From a checkpoint of a small mixture-of-experts model trained on Wikipedia: 32 SwiGLU neurons an expert, 361M tokens.
Below are experts of layer 7 (counted from 0) of a mixture-of-experts language model. Rows are named router (the router's row for the expert), gate (a neuron's input weights, with its number), up (a neuron's input weights, with its number) and show model dimensions 128-191. Each number is 128 + 32 x the weight over its row's rms, rounded and kept within 0 to 255. Numbers have three digits each.
After each expert's rows: "gets" lists some tokens that make up at least twice as much of what it gets as of all text. This comes from a sample of Wikipedia text that the model never trained on. Tokens count by the router's weight.

# expert 32
router:095121155127145087127048115153119125159164105153116096136115117158119102111119104179074100139115147149121136114129120171136110062151128051088095087118097084125152126109149166152144186140106147
gate0:072114097125107148138146159104152140165211176181174182118088141109133125121197154171128142149144088163078095105112096106103127105117101106057098126140166191098135126104172146124123140158117166
up0:106097153111056087067166195149150111117109129158095141183112126166144083114146195116131142114166162098101129135139158149130088173217117156139108109093097135078134148166131117127128170049096116
gate1:142106142221207123124098154067094197160074085115140092138132183100119123105166170168091120105076177134176117093122104107112118093168130086075071124111136150139162138150099185205116160131095166
up1:079179175101123117139141147058137138086210073109125122146059092209091100124078144166104100187116102096158171135142097120106091138046142134107134104078100107111149157081149155123149155120142130
gate2:174157173071164047141122169099130111124121177069089147159052124112104057127124121140114162187134150151116179116131099124107101111131093077117124093091137149156098104102160095086139133211111113
up2:101117127123114140194140085151078156122135136201095041103128115210103107135206188080112094213109119135162083155107123136166123102128097075090108097094154128154123116141102093183137130119084162
gate3:107155177101135113091098125095140077082095125131137150151187112145213137182115103120176095099086118161103167130123148163190110156120142112145118085118154150123083091086153191059130171137086101
up3:091143145130061095152201105158144179150111125176159187113068106176160144150153143089130115121119164054107142127180136197128080175125115104178199134134130143119145132074113105128150108120140167
gate4:129161090091166129158102181137120132107121100067198172105117151128169065123100118124146161150158122189132098149119098133125125136115122105123130110095109125090128166131114131145164144165119141
up4:104138182121197168148141150168063114146115117170125140096171102105095151033075146123115149136106088121074100125154112068085171143153143150132112131139141107125122140071078082152110118069129092
gets: " and", " the", " to", ",", " or", " &"

# expert 4
router:137170168115123091120099142116101161158066136150200104092105159149183142156103095085134123089164039133146101137085135094150171152096151115119090214162079167138126040142100142102146133154076185
gate0:148124201112094122147115167125166116145166203141106106088146132083030158115061129134163151125086107103152123115140080106125147100154118131171130110158141113105156040093133166155148106155053107
up0:168161161176100169142141122147095110129124109104100095149187156147095113107158141106167115100123100131169142125130091144152126067159182121169127209197095152148164162093108054185107128144059112
gate1:104097164063150099151123088144101137112096095179146135157165170175132118106141160110146186102112119164099094156101139115202215105139123082120132212098133137138117082122130169135138128140130194
up1:142127093114101156138116159133160107099081178133130110124106119143012164131084071158149136157118143067073115170140129119193085065167155134151115113150091126136124120181140062172195127134192108
gate2:104019130132168133111081091157134120123094171076099175137180130101120129200134071134106147112092106110113133075116134095105099099180167163123125134141125170101172083089137149077141082127101089
up2:160132121160101170083148075080126140118191112101111148086228173156157102103123144124134114078120139152098147163149117126138143086168057122126043077130142102128152078101160109131093155103142154
gate3:136160089170111127133064132174105167123095152078134069118115123152093115199147094102110158067140098154104110120128142098125138139097130101148202146152068180095113094075113106085117163081187136
up3:089099111124124125146101146093093083046148107111087111136143117125177148078111137175132137125105116113142146139161065135131144155089150186125121156149166130125183163147130130160146125098163107
gate4:083169154104085123133069134114116148166101148155105080131121178182144126045138117116171112121171105136148148091186117110115137152200133094146137095138103140110141102067086139107099109118080165
up4:117099103120098112127130123174099138145170168184107127105094151151090193200131182096131154098125179076122129139143149197150098130080188159126146104078133108139079108159111141074188084092153145
gets: "0", "9", "1", "2", ".\n\n", " F"

# expert 39
router:111125136099173117149169115166197112089063181105156126051096102114164122153121129123119086134119141133113152184134106154153139125140118131135154183108122125165100092130231120140182108103116156
gate0:069069126087172156168118100121145145139137102113114103138140116101116131125092098125156139095158139146145139133111113107119158091114114135126138161074099077159167109123127104169132093091117101
up0:088108085147118147064094150166148067202108163184131109161137112141152189176117176153166110146160114100209111151136151190104128190157130131109122203082110124099140100100208137137105137106098159
gate1:167131186118110169138072130159190084165138165107181014146121046160073057146097144147066087137157142117094152148135096161147180133117096110114131149107113099146142136160128196153148145168160149
up1:151146156121158085117136118148159129092166101107148148182187139090101137153104072133122132191069104150145092142184142176157111108158076150122124108146166179135059088092098169124160097126109172
gate2:103130127110079089218094176131190070084100101124107107115126149173169191190111100142146164121098175124170124166112115144071126156121159143152137103199107165081141118096129133138148115079082114
up2:113075172121135177141185109127068152140145117199132160171131110096131108130110117094088136119167096105101158155124108116174146140091081134178112170137175096137123074123115162103159112162094166
gate3:129195105101127092096160176109141089081127135145147072115119124154144132119162185136126043113046145120151153119112068087109127174132173118192057135199144128130149171125134161092097109137084149
up3:172158117119129126100138172095152156138102095151105118122104099111104115083171130174116143155119083162153154162173017121153120089076138170137079100135080142173127121129119133105092119175054125
gate4:093159118126135093170171150140119101126101149077101155180103135112094074123105118159073118155093151109139138115154139110096093166087122141130111081151141166093092095139129225134162116102095164
up4:141066067118173175170092097077040114099141109139154131144132066226136150076094138136113144097092113152058173136133139053038109079138134101161100184147116156157133120086157157105118149162110106
gets: " (", " \"", " =\n\n", "===", " or", "/"

# expert 50
router:164114144154153097092125129167115115144106117077088162207169145144123135145130099097141131102142114173209106112108112129110100163197160135149113076143191169166085100107163142092160123156186140
gate0:117141110138138150126098130147091155121116144131149142133151130156175158170122097099092133099081185095157154068119155122111090158149113052116105155092142149201162175076112175144130105136142090
up0:131141107214145164110148176150130116093116089132120079122141144106106152110124183140148146152135057187096088146152131198127174131118104118155168094127090193184145135167138156106103159103120167
gate1:145135134065116123122056157164107129146157102127107126190146082120178114159112096123105184126160134119156053121152127089126137113132095119130119153184117085139166162103135120096108214099134137
up1:092133080097082148131146122168157109140112118126125102153135152123131072204112067203137110121138133160132166112133114168087137085178192104103153073165136198110144098163118117150145148138177137
gate2:121134099183128098131171176110119169106158110087104139102083103115121100127163123099166123171141140149095190118114100159173122107097144128191117128113119152105125159081121118179109157126146102
up2:121134067131152064181155156120123136177080122136106133140151150152124086093097070120102162076135147165154110162131089081146134095140114101201157083193196158132094077142101098114158094103171169
gate3:068122100050085117101125146156087159124118127145151156171166132130177112095108140069096162069101080148130160123113177141143126193086074137162147099124101134130183113120193132143102162132153145
up3:198142110157129139108101174151144074161122128183103107170119198119125152119135105094141126112139147146134125181084107135195105106153098138147114127087063134148176141152113103162139130169128159
gate4:107138187138117127134142207143097156165028115165143155132131109164133103117130118150163181115129143053111097154130131170133129143172115118119088121153172127150141089105105136110049115092127129
up4:063101175156165163145095183082119105187123196113108103145153129146165141138145161101127119128084101138110107131187096117149109063130139172084230113086159124166093113133153183100102079153093121
gets: "0", "5", "4", "7", "6", "8"

# expert 42
router:098072153134111134114080116149144093123079130158117130141075163111147105105092088169106101105181170112150160122111071142156105098186110095080137050116142102098144106104166121146115185173125148
gate0:072100130079161143158074106083111121107117172154080152151140110101140143133095097125110143159114164082103130152142098117119118092140187104120110118155081118128100105107094098154102148102153127
up0:075113100092062116070178158149190144143124116147123160097158114133097141124126116119165143104132102126106159165178123176101083150107120097099148079137151145127194127140150102117151155195128153
gate1:119152103160132124090138137135153107132120147116103107144103181126131148143123164143092081106135130100150111066095088147131071095102167100140129072165101192141124122125087198139149074136227105
up1:090097096164110204095113143083106127150105140172162168146169137112088112176138144088139096157104148173061167172143186132158080123104132112141145138112095101166106046065170093131130109107087057
gate2:156140154142092098105097113144064058136125121116185161135142091106158066120203169136125091108117108108111092116128139127082125179122188109133159138140126154088124090105138088079131193090132064
up2:087161065147080142081095148187139139099157180159139114141045115173129146123150152145150114122106079204119144139140118152111098153147151133109188165133128119181145160131132145176171180157162094
gate3:123135095174143107065103174069114095145178073163105163198125143112105135085123135152132157114153112120179099118181125148166140107134156043086144136150149102090154115148087122127161148115183139
up3:138148153118140145053104102057097130130106161180124146129115181107135047136074147168144129100132127151116105144147153071111098128163131087133125129126120125122151072136129120130155195117149140
gate4:068102139063075105122114104140114158109129134120123086127196142143122099110136078131171150089140124142113112094115103179146148074132137064088148095136164130136144079132185157115174063156144147
up4:122119171113096113111146084080152146122083123058128123105164145102121148196193127167120072110138127106129163129082124142208125117193119116122132111128145154139122098055130136107173123126140136
gets: " and", " to", ",", " or", " &", " =\n\n"

# expert 94
router:192094147135113108131112091111116146166125110129191156109123167134139046111131102123152077131140104135139137133154111136115166096096134144170148128106165161132140161148131169095105154165105056
gate0:120159188086103079134107128109072071101067172102120124126091163143095128109140095114167109119104110122138081131170121162139108088113146152113110118094119148137121119147084174107141117143152124
up0:133127122143153085161172119165136160164056130062147146140134129131110120093114115142120118125139141145138150100091139147076150125188119135105137106127091100113174135105120118119158111144119210
gate1:147173176156164152161136115074177116133076149182119085120096157112127105154096156113134150111118106167172182152190172101091169145117066128155067128153146115114155206141142081197081106138133130
up1:154181170082101109110139088149143193142090143125132157147139121185130034157115103106145102126153105131122142049081098141090180079080133138102180131115177116091145136119145083094160129185145109
gate2:133143127132153169125127172111128161210081124126141152159179141207113082147080110096109125097134121162170125124175193141089115142116154090121203147167129119128122102139174157130135049125127104
up2:142117147122179140159169151142089151135148195086143163121116130165089152189094107191151195150155137077134174108075107118101081073136136142164115061106076139129158156126111172102139183122100125
gate3:103185096168090084106121084124150107156161190095169140117122146171153110128135083101159100076137103105117170078108168085087153136092150108115127202146152141104205139116075162174086096123140083
up3:102148170154115104093154164136121107125204076105113142127098117079093160170124143180142129147145140119063092112181141081162133182122089131124129148112028107124120067117144087044099113135080134
gate4:147067174151161113093081130129088033166116187105155113114135093116125059158146158110108090121127086154111153115097125136125095110063094104142107131192136146140126133178086213102157100111120104
up4:133196139137066121133178076170125075128073132123141125112148126099160128120152122168117158153113138086113134113106111150113187094128111097185072158174127101139165120180091121120135182175198159
gets: " B", " S", " D", " T", " G", " C"

# expert 36
router:147122124087066171102156113198059084135197110135069106179154149115150116081126131100154047173120185111165096152130078134114148085162070134074149082086130078115169117105102105139129032155159102
gate0:173151109110111110085118133103095068139130123118063081133129151111123171116161145087112128169039089138137137104166102129130067162128108122142087136152134120103165182107122139176172144170162119
up0:128108089118164111122167097146121116105142132079157146174139159138149091128202151180132106120105199141124089130165147115118121152115148148121078116111075188068090120141130145089184152104111103
gate1:131155169128138097105102129147122127136069125144105131139099151110149117136148105136151073081146160104073127165186153117161153138181165132127169091158111073140123115090086159153166098132183147
up1:196107136115167193111121143123145086203100169146153144119139144119156157154151187152174158168105097115114131154139095085135136150152140141132080163157133099140053110157113137174121161215120084
gate2:150160156093155111131142176109126092102158129120096202095149101125183102138127139100110158145126108098136103089116186153144102116156117048088136097070119149154181138113087115131101095093157140
up2:197153141087167097130144128149070180124140191182125143141102154168091146117125151102160173121126097108164087133121101135053243137161121118179112115081145140108108096129131104086095135099138188
gate3:146151106092086147152127115134155137084199111095080145099115162116096127148102176133143219130111111180120085139067107077152090126116120141115104179118096086136141078102119110133135133107131136
up3:122131104090126128144152079117143130132198175120125142118145167151140121111206112115068142161131145144074085142115092111040079072137104105120079144222126116096161105148148157123126101155125133
gate4:114151092077071174147184091120153151156100096147112085137177140135146123104121130123137096147125128095137123132173073154107145092180159082082131102153030096130164097091134159173124109114148138
up4:109145119154173170151130135164129059145062073181176124091176132109106119121147119185131060161191128087155140167097152147047111111174113088102104072123117122135148109128103118108121134132111111
gets: " and", "on", "n", "o", "in", " In"

# expert 53
router:148148118141135067111100165166147156105121122098049118179150168177114153130129092103186135110153070163176112096116130082134136123162151127181109098181139170165095083085152125106194135144170120
gate0:135107121072110141160072126103096144107072189138096076113166135104121227171083104190120153105179103180122111128129126092134094039088140155115118099171121099125156119119108104089165094088117071
up0:130125076084054057150127121103153106124124139124155149174062062135181106130121180114162144164110161058080135128116132137129145133162107138124153102125162081139119165142158162145117107155129124
gate1:174194125113155123132096096134147088142104094168157141158147087178158155127094131172136104137146119132167115145185158088069168074103139188118124123136131095098182088074166139101173092105177118
up1:102108130200099102164160106067150091135108151123094139099175149108099173162146124121087124158163131141118140121127093124135118163126123184119128099180154186119139100168123190108096149113094187
gate2:129099093120159132148136173099094149130107148188097134162117144073108149115078113090214150128125129138137199142181097091164154108164111139131122116146084124165125081074104118109109133142158120
up2:157142171130129080158089151178168182058112135084103131120127063125068136099109120159158123126163120101133110128137153115107179140097105134122158156097109149214136138077124123118129118140156160
gate3:180163109185202145183138170097139166130135084146139104113090137195118146099074142115161114133110111164161081085134072126088131113172177103113147153130163183115225117100144123117115138107130114
up3:068152087166176106165130149093153141184115085161123090099102157142124152154113118153147152124181114151149041074189146142117113157171146127179118099101133184127079100112130143155101127152129095
gate4:173106110145080172134119157125112084143122104133111137169173129196121123135169111143090126155123118071094136149117154101154135131156139110099077133156083065105047096085122122118117096172141147
up4:148114085087194131171139113160152131144072162141097146138162138115124099105128118051189140096124157085151165123060168077116126178171089098119075103139085172108093094159098102115107118153113165
gets: "0", "5", "7", "8", "4", "6"